Weights of a small mixture-of-experts language model, trained from scratch on English Wikipedia.
Experts: 96 experts in each of 12 layers, 64 GeGLU neurons an expert, 2 picks a token, a sigmoid router.
Below are experts of layer 7 (counted from 0) of a mixture-of-experts language model. Rows are named router (the router's row for the expert), gate (a neuron's input weights, with its number), up (a neuron's input weights, with its number), down (a neuron's output weights, with its number) and show model dimensions 0-95. Each number is 128 + 24 x the weight over its row's rms, rounded and kept within 0 to 255.
After each expert's rows: "comes before" lists some tokens at least twice as common just after its tokens as in all text. This comes from a sample of Wikipedia text that the model never trained on. Tokens count by the router's weight.

# expert 74
router [128 107 155  89 139  70 154 102 103 171  94 108 130  98 157 113 117 151 130  99 101 144 139 157  69 149 118 116 127 143 118 134 124 120 145  76 153 121 140 124 195  95 164 139 137 136 135 184 127 115 110 118 124 151 180 108 133 102 114 117 126 100 128 133 134  90 133 125 124 138 113 128  85 144 159 108 142  94 120 147 159 130 115 105 122 129 163 135 160 112 168 110 119 113 154  96]
gate0 [161  93 164 114 146 128 126 129 115 122  95 112 136 133 119 133 101 173 133 126 164  87 150 106 119 125 108 165 131 179 125 143 166 114 141 135 108 168  85 193 184 130 116 123 111 122 117 123 154 129 165  92  91 129 136 145 125 165  96  98 128  99 130 116 149 125  76 130 113 146 118 171 114 113 135  90 164  82 148 107 137 129 121 101 114 121 124 112 101 134 142 114 154 141 159  88]
up0 [132 128 124 105 172 143 139 125 176 141 139  95 123 150  76 108 152 177 130  97 117 138 169 102 140 125 123 148  91 191 145 121 122 108 133 140 176 190 123 212 163 113 144 126 108 103 102 126 154 143 129 101 115 128 135 137 107 117 147 129 138 121 143 119 179 162 102 127 122 128 138 129 145 136 137 146 106  87 120 111 127 123 125 140 130 127 129 114 125  98 149 121 152 129 166 101]
down0 [165 117 119 156 154 124 132 159 128  98 127 123 124 120 148 112 135 116  84 105 188  96 131 120 136 148 111 153 117 111 139  98 122 115 177 128 158 117 128  96 118 120 136 157  64 163 117 136 164 118 154 128 101 129  91 128 137 140 154 123 136 137 163 139  90 121  90 113 113 111 139 129 165 151 138 178 125 115 144 136 125 147 135 105 132 182  96 144  83 149 106 141 142 196 150 152]
gate1 [157 162 144 165 139 151 119  87 190 135 104 105 158 156 151 112 147 156 126 102 157 126 150 136 114 150 144 115 103 129 105 149 110 106 135 102 132 149 107 144 127 108 108 152 126  90 128 139 140 140 127  91 140 115 117 134  67 124 102  95 141  90 142  96 108 127 156 129  67 136 110 105 134 135 112  67  69 118 180 129 117  94 104 116 140 101 135 131 164 148 163 136 132 114 148 129]
up1 [116 134 121 131 131  73 126 170 109 139 150 119  96 126 127 175  73 129 124 112 111 124 121 143 139 115 144 149 158  83 161 107 199 117 137 136  98  75 122  95 133 171 148 120 127 174 137 141 120 115 115 119 131 101 134 153 148 145 146 156 120 161 131 141  99 113 153 185 136 113 124 176 122 142 137 174 158 155  91 114 122 131 127 128  94 159 135  93 139 104  98 120 115 147 130 141]
down1 [108 113 154 118 148 161 144 133 102 136 113 145 136 133  79 163 143 144 128 161 117 123 136 114 146 136 151 114 136 136 132  79 107 122 178 118 104  96 128 134 119 130 131 140 140 123 146  98 142 132  89 109 136 160 144 117 168 135 143  94 105 142 142 153 178 127  75 118 114  86  74 152 130 153  92 143 133 111 135 130 148 125 133 139 144 132 116 124 137 151 109  75 114 159  99 128]
comes before: " the", " a", " his", " its", " this", " their"

# expert 20
router [129  78 147  68 138 133 121  58 146 171 104 125 150  86 135 123 109 125 125 117 106 127 115 132  91 103 144 117 135 131 122 127 130 114 102 129 113 146 150 158 151 136 129 150 135 114 102 123 118 160 142 128 103  97 146 128 102 134 114  84 122 146  93 132 105 139 139 144 160 118 118 109 117 131 119 114 116 118 140  77 123 116 112 114  99 179  98 133 148 163 143 119 110 116 110  98]
gate0 [135 143 104 178  87  81 111 129  99 170 108 143 105 179  94 146 152 114  86 124 134 147 185  89 139 105 107 144 127 136 115 174 137 182 120 111 159 150 109 105 108 141 161 132 127 106 136 121 128  71 130 115 140 176  99 136 151 119 160 152 138 115 149 123 149  89 145 113 148 153 125 170 128 148 128 138 132 155 114 130 133 145 133 114 136 116 123 144 138 119 129 130 180 134 147 122]
up0 [ 83 114 135  75 133 133 112 107 110 153 137 120 126 132 203 132 136 120 118  81 142 156 146 169 171 145 140 176  81 142 111 155 109 126  94  79 136 147 129 132 144 111 162 162 135 136 145 121 123 115 152 143 114 123 187  84 120 147  85  56 133 128 101 120 104 145 131 192  97 121  94 141 168 128  82 117 146  78  96 139 134 113 128 115 152 126 129 139  99 114 142 132 139 136 104 134]
down0 [118 157 143 116 191 162 117 106  91 147 149 151 129  98 154 121 121 125  98 123 102 112 111 154 140 150 165  91 101 146 133 135 102 106 100  86 125 184 111  77 151 109 137 125 129 144 144 136 121 156 117 154 115 130 129 143 107 145 128 136 153 122 147 104 168 128 112 149 131 126 161 121  73 141 123 138 103 126 100 149  82 103 139 139 139 118 118 136 109 100 197 109 153 153  84 102]
gate1 [140  97 114  94 133 123 109  96 134 147 164 125 129  93 124 147 149  91 141 200 120 139  92 149 120 125 165 129 109 141 120 155 116 110 153 126 113 154 119 104 156  70 142 140 141 146 118 155 106 133 109 125 115 129 169 143 141 133  72 131 133 130 160 166 157 182 117 129 166 117 124 132 113 132 107 144  92  95  97 120 135 107 130 121 105 112 113 155 150 148 108 174 133 127 102 157]
up1 [138 108 152 122 136 100 130 146 129  99 132 130 137 154 119 131 107 158 124 106 136 125 145 121 156 160 110 159 103 102 173 114 128 119  99 105  95  75 145 154 119 168 140 107 118 129 129 148 139 128 129 111 119 113 112 113 131 134 166 113 147 133 107  56 104 107 112 119 137 135 140 140 135 125 124 124 186 141 148 134 125 117 190 122 194 155 137 128 126 109 107 134 161 114  73 136]
down1 [140 102 117 129 141 104  88 137  98 111 114 126  98 114 149 133 118 152 108  90 167 121 115 120 101 134 129 105 111 163 136 131 174  96 101 141 116 129 148  92 131 100 145 142 157 122 133 163 153 133 122 128 165 134 120 142 109 148 122 161 145 134 177 147 146 124 102 109 107 119 142 153 109 151 108 150 130 122 113 142 137 114 131 156 138 136 101 124 153 131 123 152 124 151 140 138]
comes before: "=", "The", "-", "|", "In", "On"

# expert 34
router [147  91 138 102 138 138 121  91 144 131 100  88 146 160  89 177 138  93 142 152  95 124 127 121 151 141 153 155 132 131 123 140 134 152 133 134 150 116 114 179 150 178 127 158 102 137 155 122 184 139 129  81 119 127 145 154  86 123 164 141 127  69 129  95 104 112 154 113  84 109 134 141 104 159 115  90 141 166 149  94 160 137 149 105 118 126 133 131 142 135 114 145 133 111 118 137]
gate0 [110 104 113  98 104 127  76 163 165 173 130 111 124 146 107  87 118 128 145 121 119 150 148 110 175 168 122 144 119 160 162 123  88 145 134  87 131 129 125 153 127 128 119 171 136 122 138 123 151 108  90 173 120 126 132 115 104 154 166 105 144 131 122  83 104 141 108 114  95 110 147 113 147 174 123 122 135 118 170 130 131  84 131 105 157 144 131 114 134 104 147 128 137 105 160 158]
up0 [117 163 158  90 116 147 113 130 163 118 140 121 112 129 168 164 141 163 166 121 131 158  97 126  72 109 133 153  98 100 111 122 166 118 106 147 127 117 109 125 110 138 119 112 117 109 147 155 125 105 133 115 140 110 100 103  92 104  99 144 144 125 123 133 132 196 121 119  84  91 147 149  89 132 149 124 111 110  98 122 123 145 115 136 150 170  96 171 109 165 134 133 133 148 117 136]
down0 [ 99 101 152  82 146  99 124 137 143 137 127 150 114 122 125 138 131 100 140 127 113 145 176 132  93 108 139 140 128 116 117 166 119 134 159 134  79 147 106 120  90  93 183 139 114 135 135 157 121 120 124 127 106 173 140 133 152 157 133  97 112 118 133 102 125 167 148 120 101  97  98 110 136 130 167 186 165 128 124 127 149 148 104 145  87 115 137 138 130 133 134 163 106 163 111  52]
gate1 [122 152 117 118 130  91  72 165 143 145 131  83 170 153 114 111 108 154 115 108  92 123 135 131 138 136 153 134 139 104 131 132 107 149 137 118 152 118 123 122 137 131 102 138 177  92 144 139 134 120 138 121 118 126 144 126  61 128 123  86 163 133 106 109 119  96 103 103 115 110 164 163 170 117  62 116 127 163 135 136 101 124 156 108 128 114 137 107 126 131 136 113 120 125 103 173]
up1 [132  86 133 140 119 142 141  79  93 123 128 157 115 119 163 133 138 116 144 141 172 124 107 125 114 111 124 159 124 118 113 109 162 135 119 125 101 144 147 101 130 111 162 119  65 151 106 129 119 171 107 155 126 125 126 139 239 131 154 158 114 146 149 161 137 148 144 134 121 128 109 129 109 126 187 109 107 132 134 108 132 147 124 139 127 141 125 131 130 116 120 120  93 155 126  80]
down1 [130 116 148 101 137 150 115 111 145 123 126 114 140 139 162 114 107  54  76 114 150 136  96  62  98 119  64 130 119 161 122 131 131 138 102 104 123 155  99 178 131  90 138 113 161  94 113 154 124 135 135 124 129 112 124 117 106 133 138 157 161 118 107  98 138 117 131 118 113  89 144  84 126 124 116 140 146 111  82 120  95 111  97 100 137  69 131 127 114 138 161 141  96 138 132 101]
comes before: "s", "y", " of", "ic", "ies", "ing"

# expert 3
router [127 130 113 151 162 130 107  88 145 109 147 110 145 124 115 106 131 152  76 176 130 157 154 110  82  91 183 150 128 108 131 123 143 110 139  96 116 119 131 134 113 142 176 152 127 133 168 154 141 136 142  99 124  75 156 141 139 110 137 123 141 148  99 111 103 141 178 118 170 104 103 126 127 170 134  92 131 112  78 142 130 181 140  91  77 121 104  89 165 109 135 135 102 147 147 145]
gate0 [125 132 132 156 141  97 119  78 136 165 121  81 142 138 113 127 135 123 133  94 137 132 163 154 170 122 172 137 138 126 139 107 115 141 149 146 134  84 128 119 147  95 144 127 105 119 147 195 144 156 139 140  96 136 139 156 117 155 124 137 129 119  97 117 152 160 133 142 108 131 130 140 137 117 106 137 124 159 101 136 130 128 132 120 105 105 122  90 148 160 152 133 108 137 150  88]
up0 [165 130 156 123 110 120 132 129 161 155 112 166 158 119 140 199 154 136 137 157 168 173 111 104 138 126 140 107 148 164 134 113 140 120 151 165  90 127 102 123 142 133 166 120 111  67  70  72 130 115 120 104 126 118  91 136 161 109 126 154 147 150  80  87  81 143 111  95 134 146 154 102 146 117 123 106  56 109 108 178 114 129 138 131 121 124 122 121 119 132 146 157 188 104 145 159]
down0 [123 120 100 137 130 121 116 115  98 140 123 152 125 121 133 170 177 133 159 164 129 140 145 127 165 139  89 129 149 128 147 110 112 150 183 124 116 145 185 148 136 130 133 144 123 135 159  93 129 142 130 115 105 144 181 202 104 133 139 139 101 130 153 129  91 140 125  86 124 125  98 150 112 114 147 100  79 122 126 117  97 113 154 105 133 144 119  78 138  98 137 192 135 106 122 136]
gate1 [131 113 121 130 152 100 124 162 155  97 130  94 145 126  91 103 135 168  91 152  94 139 134 104 110 109 129 132 112 152 104 146 154  94  77 154 149 154  72 139 125 108 129 144 168 171 167 104 173 105 124  86 128 114 157 125 113 142 144 115 112 115 123  91 134 106 157 135 128 148 122 146 152 164 133 125 135 159 115 109 131 140 153  88 115 102  98  91 175 134 145 113  78 100 154 138]
up1 [145 129  98 150 173 123 119 153 119 144 122 105 149 131 101 135  90 142  99 163 103 123 127 129  97 150 141 162  78 171 123 101 143  97 145 131 137 137  86 166 101 173 142 134 172 156 163 141 118 143 125 116 164 131 125 116 155 129 122  93  96 160 120 112 128 140 146 123 152  99 105 125 141 108 149 103 132 133  92 134 143 158 118 120 101 103 126  81  99 127  97 106 112  95 141 144]
down1 [124 126 140 177 177 143  89 102 173  97 123 104 133 130 158 134 143  98  87 120 132  87 141 137 158  99 157 123 130 136  99  88 140  86 158 134 106 156 125 105  67  85 115  86 140 113 150 113 126 137 119  98 103 116 136 123 164 118 135 126 126 137  94  89  99 131 181  92 112 143 136 117 143 117 125 115 137 122 138 120 128 132 116 122 146 145  90 116 135 107 125 128  84 115 166 148]
comes before: "e", "a", "y", "i", "o", "er"

# expert 29
router [147 112  76 105 120 141  86 115 115 113 119 118 145 133 154 125 139 159 110 144  89  93 120 125 112 103 157 140 159 164 136 146 125 122 123  93 134 160 147 162 142 149 136 166 135 109 121 181 116 133 110  56 131 173 130 138 152 156 158 124 123 112  73  87 141 127 111 144 131 105 140  89 123 195 108 176 150 158  85 123 129 113 149  84 104 124 109  70 128 158 135 122 137 114 106 160]
gate0 [127 174 114  95 155 140 147 111 161 170 157 122 113 112 117 152 137 155 159 162 103 143 124 147 108 131 116 103 118 137 162 210 109 122 148 128 144 144 144 117 129 111 143 146 111 137 156 163 132 120 151 152 134 141 127 117 125 162 149 104 111 105 157 127 154 143 121 133 166 108 111 125 163 126  95 104 159 134 117  81  99 179 126 110 124 104  88  80 109 180 157 136  96 108  92  97]
up0 [127 173  98  88 134 115 137 102  99 126 140 140 121 154 164 185 104 113 180 154 119 124 100 133 133 143 160 162 183 138 165 164 154 131 162 123 134 128 156 115 142 132 131 132 110 156 134 155 140 112  77  95 143 137 118  88 117 108 132 150 122  98  87 109 164 133 136 146 154  92 124 144 182 187  89 121 148 127 163 138 124 106 121 116 116 123 139 105 101 148  98 135 172 148 128 117]
down0 [136 101 122 127 126 131  92 129 147 123 129 146 135 107  85 153 128 140  90 109 125 117 144 119 152  85 147 151  79 121 180 126 112 122 146 151 108 118 134 157 137  90 130 117  96 135 109 133 118 109 123 120 119 173 135 155 115 127 143 175  84 118 140 126 178 150 147 153 131 123 153 103 132 181 105 153 127 118 118 155 135 127 129 144 102 156  75 143 137 104 142 149 153 101 132 129]
gate1 [120 167 104 135 137 146 119 119  91 131 155 138 144 136 145 151 134 134  74 140 162 160 140 167 142 153  68 108 189 139 131 138 119 100 110 150 175 108 103 132 112 102 136 121 135 100 139  85 115 151 126 107 152 146 128 139 106 110 156 130 108 135 128  78 161 129 167 127 158 132 130 162 111 146  91  89  58 117 124 142 121 131 126 133 129 149 100 144  62 122 156  84 164 151 127  76]
up1 [ 86 171 131 150 127 162 121 152 106 130 162 129 101 150  91 136 115 127 146  98 150 132 178 116 191 142  80 114 165  92 121 151 132  67 133 200 173 123 162 112  94 109 168 153 133 111 146 108 175 109  70 104 133 147 153 153 122 130 129 118 129 160 156 116 114 139 156 124 160 131  98 166 141 161 133  80 109 142 158 139 136 143 140 119 111 129 165 116 115 145 118  98 141 176 139  92]
down1 [102 132 128  98 130 128 145 108 135 121 170 126 111 149 120 150 139 124 120 136 142 139 159 158 164  98  76  81 187 124 173 119 184 104 140 118 162 112 162 145 155 106 164 114 145 103 119  88 125 120 122 133 166 125 127 108 105 123 181 150 129 189 139 134 155 131 112 150 128 153 166 125 150 163 103  64  95 138 116 149 112  94 126  95  97 123 147 105  95 123  85 104 140 135 109 132]
comes before: " |", ".", "0", ")", "%", "5"

# expert 81
router [150  71 130 118 170  78 110 111 106 157 127 128 129 128 142 125  94 116 106 167  99  87 129 117 130 113 160 150 129  95 133 132 192 133 138 138 112 148 125 166 181 148 113 150 138  95 129 170  97 125 151  77 119 171 116 146 121 103 176 139 161  97 151 103 165 108 136 129 128 142 120 143 151 160 157 128 149 127  90 137 115 119 138 113 106 129 136 139 134 104  80 157 106 139 125 160]
gate0 [135 155 174 107 108 142 122 117 123  93 142 138 121  97 101 133 156 154  77  75 150 167 134 132 106  82 128 139 109  86 143 157 128 139 133 129 104  80 125 151 144 161 106 124  87 137 120 107  85 112  98 120 137 127  80 158 112 151 105 125  92 136  93 122 124 126 109 131 161 143  59  96  86 122 176 163 103 131 151  85 134 144 137 133 115 176  96 120 168 142 134 128 112 128 137  97]
up0 [154 116  92 156 142 122 139 131 122 116 108 106  95 114 105 127 143 112  84  96 121 150 157 184 149 114 133 132  98 101 126 167 129 109 164 169 113 124 127 116 127 138 109 118 165 127 138  95 115 121 115  81 188 110  89 154 131 128  93 108  94 172 127 119 133 117 154 144 135 165  95 144 102 113 137 160 112 116 112  80 140 111 162 159 105 125 116 147 134 123 107 133 128 143 117 121]
down0 [126 137 146 154 134  87 150 116 117 110 134  92  99 116 104 121 124 123 184 132 146  94 134  82 136 114  97 122 156 132 111 129 129 155 163 163 126 131 134 110 159 109  95  92 106 138  92 141 223 122 126  91 134 114 155 129 112 100  91 136 134 158  97 133 113 162 170 123 112 131 125 137 144 130 125 150  72 126 145 144 117 123 148 165 138 109 153  98 150 164 111 112 149 127 128 143]
gate1 [138 123 110 140 151 151 171  86 106 157 117 113  91 119 137 143 100 161 109 127 142 130 160 156 142  60 125 156 166  99 137 132 124 150 164 161 130  81 118 147 140 128  88 144 133 139 147 130 142 138 101 130 125 135 124 150 120 133 102 106 121 147 148 130 111 143 138 157  99 150  84 107 112 112 139 147  89 144 120 113 128 161 160 126 106  95 117 130 178 146 107 115 119 117 118 119]
up1 [138 155 126 140 145  89 141 110 120 110 145 182 119 155 145 145 106 130 157 164  95 162 120 133 161 105 137 131 129 127 157 147  81 113 180 144  84 100 150 105 120 126 108 158 122 121 187 174 159 151 122 182  96 105 160 119 130 127 107 119 104 114 147 146 114 102 151 116  90 102  94 146 170  95 113  75 128 156  83 145 101 154 122 132  82 106 127 124 117 112 112 137 147 118 108 169]
down1 [130 109 104 117 189 149 120 119 153 142 142 125 139 142 123 143 165 117 155 125  85 125 145 161 124 144  72 126  89 126 186 114 103 122 127 111 125 122 155 114 146  74  97 127 124 141 144 147 144 149 107 134 104 102 117  97  97 158 128 110 149 129 149 113 139 162 131 112  92 137 138 141 122 154 129 110  95  98 146 140 153 128 133 110  90 156 140 147 131 140 154 174 147 101 169 152]
comes before: " |", ",", ")", "=", "-", ";"

# expert 25
router [124 131 164 126 141 143 133 125 115 133 133  91 111 113 100 137 127 159 129 165 142 146 119 148 121 155 138 119 123 145 121 127 113  76 142 157 121 176 115 133 134 139 165 165 146 134 158 157 167 115 129 135 121 113 142 155 155 143  97 106 159 127 144 120 126 115  69 121 134 111 154 128 120 116 124 120 154 130 150 123 142 137 137  94  61 161 101 122 121 104 160 116 134 119 161 157]
gate0 [158  92 122 123  86 123 103 116 116 137 124 179 122  81 124 141  80  63 127 108 122 142 145 148 160 116 139 141 112 152 122 136 132  96 108 134 125 128  86  90 130 120 153 155 108 120 133 164  90 192  85 127 161 146 114 151 109 170 142 105 152 121  86 144  87 113  99 118 173 128 141 127 126 134 142 127  93 148 161 144 137 124 137  97 107 125 122 141 125 140 109 124 145 113 144 122]
up0 [123  87 111 153  97 143 153 139 132 155 135 148 148 100 127 103  91  63 142 134 112 143 164 132 169 152 147 129 125 179 112 134 133  98 107 151 144 141 106 124 123 119 147 141  93 147 125 148  83 178  95 144 157 139  89 120  91 160 133 138 153 120  90 121 113 104  86 131 154 133 123 129 124 138 125 156  81 140 157 133 138 133 128 103  95 159  96 110 149 135 110 102 111 109 150 133]
down0 [161 149 148 136 183 134 135 117 111 154 123 135 122 164  85 100 110 155 129 106 128 100 134 134 114 148 115  98 170 109 108 148 133 145 101 143 125 147 128 111 190  60 126 153 125 126  91 158 110 113 102 117 145 150 167 109 130 111  74 125 151 141 168 101 170 113 134 119 133 137 146 124 135 122 119 117 125 107 140 144 127 134 120 100 143 152 117 126 112  82  87 106 139  97 145 105]
gate1 [112 100 102 119 140 139  93 107 120 115 112 115 153 107 115 108 193 121 143 129 116 138 132 137 124 168 131 146 131 141 121 120 128 141 163 147 138 118  71 151 161 112 113 127 136 152 152 112 109  92 138 129 135 142 163 144 105 127  94 115 162 143 144 110 182 138 111  90 170 165 127 119 149 120  87 151 119 113 159 132 153 112 164 150 140 147 110 143 171 116 136  92 127  88 102 112]
up1 [118 166 142 110 127 121 168  85  97 132 101 115 139 141 116 147 154 142 166 128 114 162 153 110  95 155 164 132 143 145 160 154 156 138 143 137 143 157 120 136 142 145 115 101 144 108 139 128 120 107  78 103  96  91  95 103  91 125 153 117 126 119 132 139 122 102 116 102 122 117 144 119 154 137 158 158  85 133  94 111 112 166 162 133 157 163 114  82 116 123 150 145 158 105 104 138]
down1 [138 177 168 171 117 152 104 183 114 150  90 120 124 120 126 110  85 144 113 119 150 130  91 124  98 110 132 105 152  87 151  88 125 168 106 123 109 102 106 173 155 150 129 120 142 116 126 138 129 163 105 124 114 114 149 135 167 162  85 124 154 102 114 134 145 128 139 136 102 104 107 129 105 179 138 128 161  92 169 127 121 116 156  98 104 125 164 102 114 126 125 138 130 141  85 156]
comes before: " was", " is", " been", " be", " had", " not"

# expert 62
router [113 123 168 117 131 111 110 133 150 112 128 125 154  87 152 127 121 147 140 126 111 120 105 117  91 166 141 104 122 111 150 143 118  92 147 124 115 131 155 115 158 107 102 132  92 109 117 175 113 134 112  87  92 114 106 138 146 130 147 162 143  93 150  82 147 145 123 117 139 154 135 114 138 117 127 132 110 177 157 137 116  99 127 125 110 131 106 125 133 125 151 129 105 145 135 117]
gate0 [ 94 135 144 182 136 104 167 122 110 139 108  92 124 128 131 132  82  80 111 121 144 132 166 125 136 126 161  99 121 135 113 107 110 134 108 141 195 136 106  78 125 121 153 122 125 122 135  93 127 126 132  84 134 169  95 108 147 112 152 160 149 127  98 128 123 130 122 118 143 131 115 100 104 127 144 176 141 114 117 152 144 166 170 132 140 113 100 140 139  70 127 168 114 147 133 112]
up0 [132 170 124  82 126 173  54 128 116 138 141 168  86 132 144  96 165 149 109 147 123 112 107 113 138 122 121 172 147 112 145 143 138 132 192 130 122 152 145 137 105 136 124 124 112  94 141 151 114  85 105 116 112 133 152 153  74 158 106  83  98 131 165 142 182 132 121 123  93 122 153 186 145 147 130  92 159 107 122  81 133 129 133 103 133 105 160 135 137 156 112 123 111 101 114 140]
down0 [126 150 107 127 134 127 207 146 132 145 106 171 121 134  98 124 122 124 112 148 149 110 135 133 146 137 135  91 135 118 110 174 136 103 117 113  95 122 140 116 129  89 110 133 113 103 148  92 138 143 148 138 166 140 115 114 121 208 145 144 123 115 157 138 112 118 123 117 170 127 111 141 118 114 114 127 135 140 144 143 129 167 147 160  99 177  84 122 150 107 118 153 114 147 112 118]
gate1 [129 157 130  82 103 164 106 125 113 100 141 125  91 143 142 152 123 147 157 132 140 124  88 146 131 134  80 120 130 124 166  94 118 156  95 105 120  80 135 172 130 122 122 115 128 114 125  87 124 138 129 161 111 107 115 114 100 100 138 119 137 102 115 134 147  94 109 115 120  93 149 155 114 117 145 118 150 135 134 102 109 132 108 115 124 156 177  75 111 195 144  99 153 147 135 161]
up1 [133 143 133  72 112 157 102 118 115 116 125 118 111 141 138 135 104 137 149 132 157 130  94 152 125 145  87 111 123 118 153  98 135 154  99 119 117 102 131 180 138 127 125 111 125 152 141  64 128 132 101 151 105 128 123  94  98 120 142 133 154  99 133 160 150  87 115 128  94  94 131 135 113 118 153 139 135 136 131 107 104 128 128 105 118 123 156  66 103 193 143  87 128 138 130 151]
down1 [113 133 169 138 121 100 127 116 134 127 118 118 186  85 136 156 114 137 105  88 173 192 113 103 142 178 128 153 109 139 134 147 123  93 124 124  86 129 110 159 153 119 130 133 119 130  82 110 112 146 182 122 132 109  73 138 106 132 111 132 135 110 163 120 139 134 124  63 142 130 114 169 150 127 155 135 125 167  90 172 118 139 140 137 158 164 133 175 120  99 154 126 112 102 154 155]
comes before: "-", "|", " -", "The", "In", "An"

# expert 1
router [131 118 143  86 124  99 105 107 128 147 133 139 137 170 146 152 102 140 108 136  82 139 100 115  96 133 148 124 140 114 133 168 116  91 162 166 119 108 125 103 132 147 128 177 131 129 111 138 127 136 125 106 121 123 122 110 123 104 129 126 135 127  80 149  98 126  84 155 122 121 137 118  95 172 144 111 113 173 132  88 148 110 153  63 126 164  81 133 126 116  95  97 132 112 133 159]
gate0 [127  96 176  90 163 124 146 137 122 155  90  85 133 108 161 101 119 122 120 104 135 128 115 149 163 101 110 155 119  97 107 143 115  93 154 137 133 133 110 105 122 123 114 147  69  97 144 148  91 162 140 120 121 105 129 137 103 150  97 107 150 144 114 131 132 119 125 114 181 129 115 151 119 144 129 118 147 147 122 157 165 137 119 102 117 108  65 145 151 118 114 119 117 123 150 127]
up0 [151 118 131  94 142 123 140 158 128 141  93  95 118 124 161  78 116 129 117 114 113  84 133 128 162  91 121 158 138  88  71 145 159 105 157 144 122 120 113  96 119 142  95 136 112 102 122 150 108 188 118  92 134 123 104 143  93 150  90 115 151 164 131 118 125 138  89 106 156 147  91 152 121 150 113 125 126 155 118 163 155 126 135 121 103 104  75 152 155 142 136 111 128 120 148 135]
down0 [133 106 141 123 153 134 125 149 128 111 113  92 144 160  81 141 138 120 113 104 113  78  98 122  83  95 128 122 110 112 122 121 169 125 110 129 115 154 114 134 146 137 144 131 103 148 137 125 119  87 128  90 135 130  82 107 155 123  85 123 157 112 136  88 148 133 147 118 105 132 139 168 156 102 106 132 128  75 111 148 106 160 163 156 115 139 119 145 121 109 102 113 185 132 128  78]
gate1 [124 100 140 116 118 111 127  97 110 114 143 101 180 130 158  85 107  94 142 108 143 142 147 168  99 113 122 148 133 155 147 139 101 177 106 110 117 102 142 120 131 137 122 164  91  90 152 125 125 126 126 155 108 100 132 126 139 149 139 132 141  97 115 139 126 119 131  82 146 105 139 139 121 143 119 160 122 114 109 116 146 121 109  93 106 127 145 124 166 164 144 144 122 111 168 140]
up1 [132 117 160 132 130 138 153 137 125 148 126 142 121 119  96 175  99 144 109 166 155 129 126  95 119 122  75  94  83 130  86 121 118 149  96 139 136 128 105 149 130 145 163  83 124 117 137 140 141 124 150 125 121 111 104 123 140  91 126 161 103 143 139 166 139 146 144 114 173 126 119 137 127 133 139 119 141 129 136 145  99 172 153 157 177 151 184 130 104 106 138 116  77 105 116 155]
down1 [148 177 100 116 123 148 128 121 142  91 153 149 111 123 118 190 128 161  98 136  96 148 112 108 109 130 111 112 106  81 161  76 126 121  90 135 114 181 171 135 129 112 149 109 104 134  99 139 138 125 144 129 134 119 134 112  99 117 145 150 146 159 160 148 156 147 160 106 123 119 131 107 142 109 137 104 149 111 178 133 136 175 124 128  89  71 130  89 149 145 133  90 128 137 148 150]
comes before: " |", ".", ")", ",", "%", "}"

# expert 19
router [145  96 114  65 112 135 152  94 109 170 107 147 124  61 113 120 111 101 109 136 106  95 129 127 132 122 142 129 111 151 127 167 142 120 115 126  97 159 131 118 139 115 135 132 125  75 130 132 109 151  84 128 151 133 107 135 131 135 150 104 144 163 159 127 158 117 141 135 119 128 166 108 110 131 120 158 138 135 129 132 160 169 125  91 145 124 149 151 148  75 170 168  91  78 109 138]
gate0 [ 75 125 148 170 148  95  92 131 128 138 108  77 150 179 121 125  92 124 112 165 129 117 193 121 152 128 128  67 166 122 121 153 132 164 145 128 113 125 140 138 128 119 142 152 151 122 184 131 117 121 108  99 141 124 159 139 113 110 131 167 148 106 132 135  98 159 207 136 144 150  98 141 126 150 168  96 127 156 125 112  98  66 148 125 113 147 122 131 144 162  76 118 156 138 122 109]
up0 [127 149 159 109 128 135 106 132 116 135 119 151 162 102 144 108 145 123 159 107 147 127 123 156 126  74 103 116 113 135 108 100 124 136 103 104 159 158 102 191 130 153 105 122 113  92 151 156 137 104 150 158 171 143 128 138 130 149 146 122  98 118  92 122 138 189 168 120 179 120 153 110 115 138  99  91 121 107 130 137 102 106 136 167 109 120 162 100  93 120 166  99 154  83 106 128]
down0 [127 118 128 142 133 124 126 155 173 143 102 139 122 148 145 119 122 122 151 102 158 169 127 149 110 127  84 145 116 140 155 139 125 131 133 105 114 160  82 140 117  79 160 104 178 120  97 155 135 151 116 127 114 104 133 106 155 139 129 128  92  91 131 156 175  95 149 129 150 132 172 126 120 126  98 133 127 169  76 139 121 113 127 131  84 145 112 156 113 159 166 131 101 151 116 146]
gate1 [135 140 136 155 137 122 132 140 151  67 142 113 150 151 139  95  82  84 104 135 119 111 108 117 122 146 154  71 175 161 106 109 125 140 144 109 128 159 110 114 148  89 138 150 111  86 166 143 147  96 158 129 133 139 100  93 187 116 103 127 190 117 147  78 103 115 145 132 107 129 139  99 132 124 121 115 113 117 147 156 106 124 109 154 124 107 131 146 149  85  83 114 110 120 136 175]
up1 [129 161 143 180 138 129 139 142 150  72 149 117 139 133 132  96 111 112 140 153 104 102  89 124  94 118 179  80 123 147 107 103 140 137 177 112 134 155 108 107 127 101 125 167 112  97 152 131 150  87 145 139 127 136 112 116 205  94 104 140 181 115 136 102  97 131 154 130 104 121 144 107 139 150 133 106 126  82 147 147 105 134 119 164 120 110 158 111 123 109  88 116  98 130 137 163]
down1 [147 142 139 154 100 103 115 161  95 108 153 119  91 129 143 121 135 143 110  98 126  86 128 154 146 104 114 132 145  96 143 110 139 135 182 110 109 135  79 126 102  84 105 128 129 118 108 203 112 116 134 146 149 136 117 117 175 126 144 129  95 123 136 165 108 115 124 119 116 164  80  92 138 159 112  91 145  97 157 175  98  96 134 110 120 138 156  87 155 147 119 120 147 115 161 163]
comes before: " the", " be", " a", " his", " have", " her"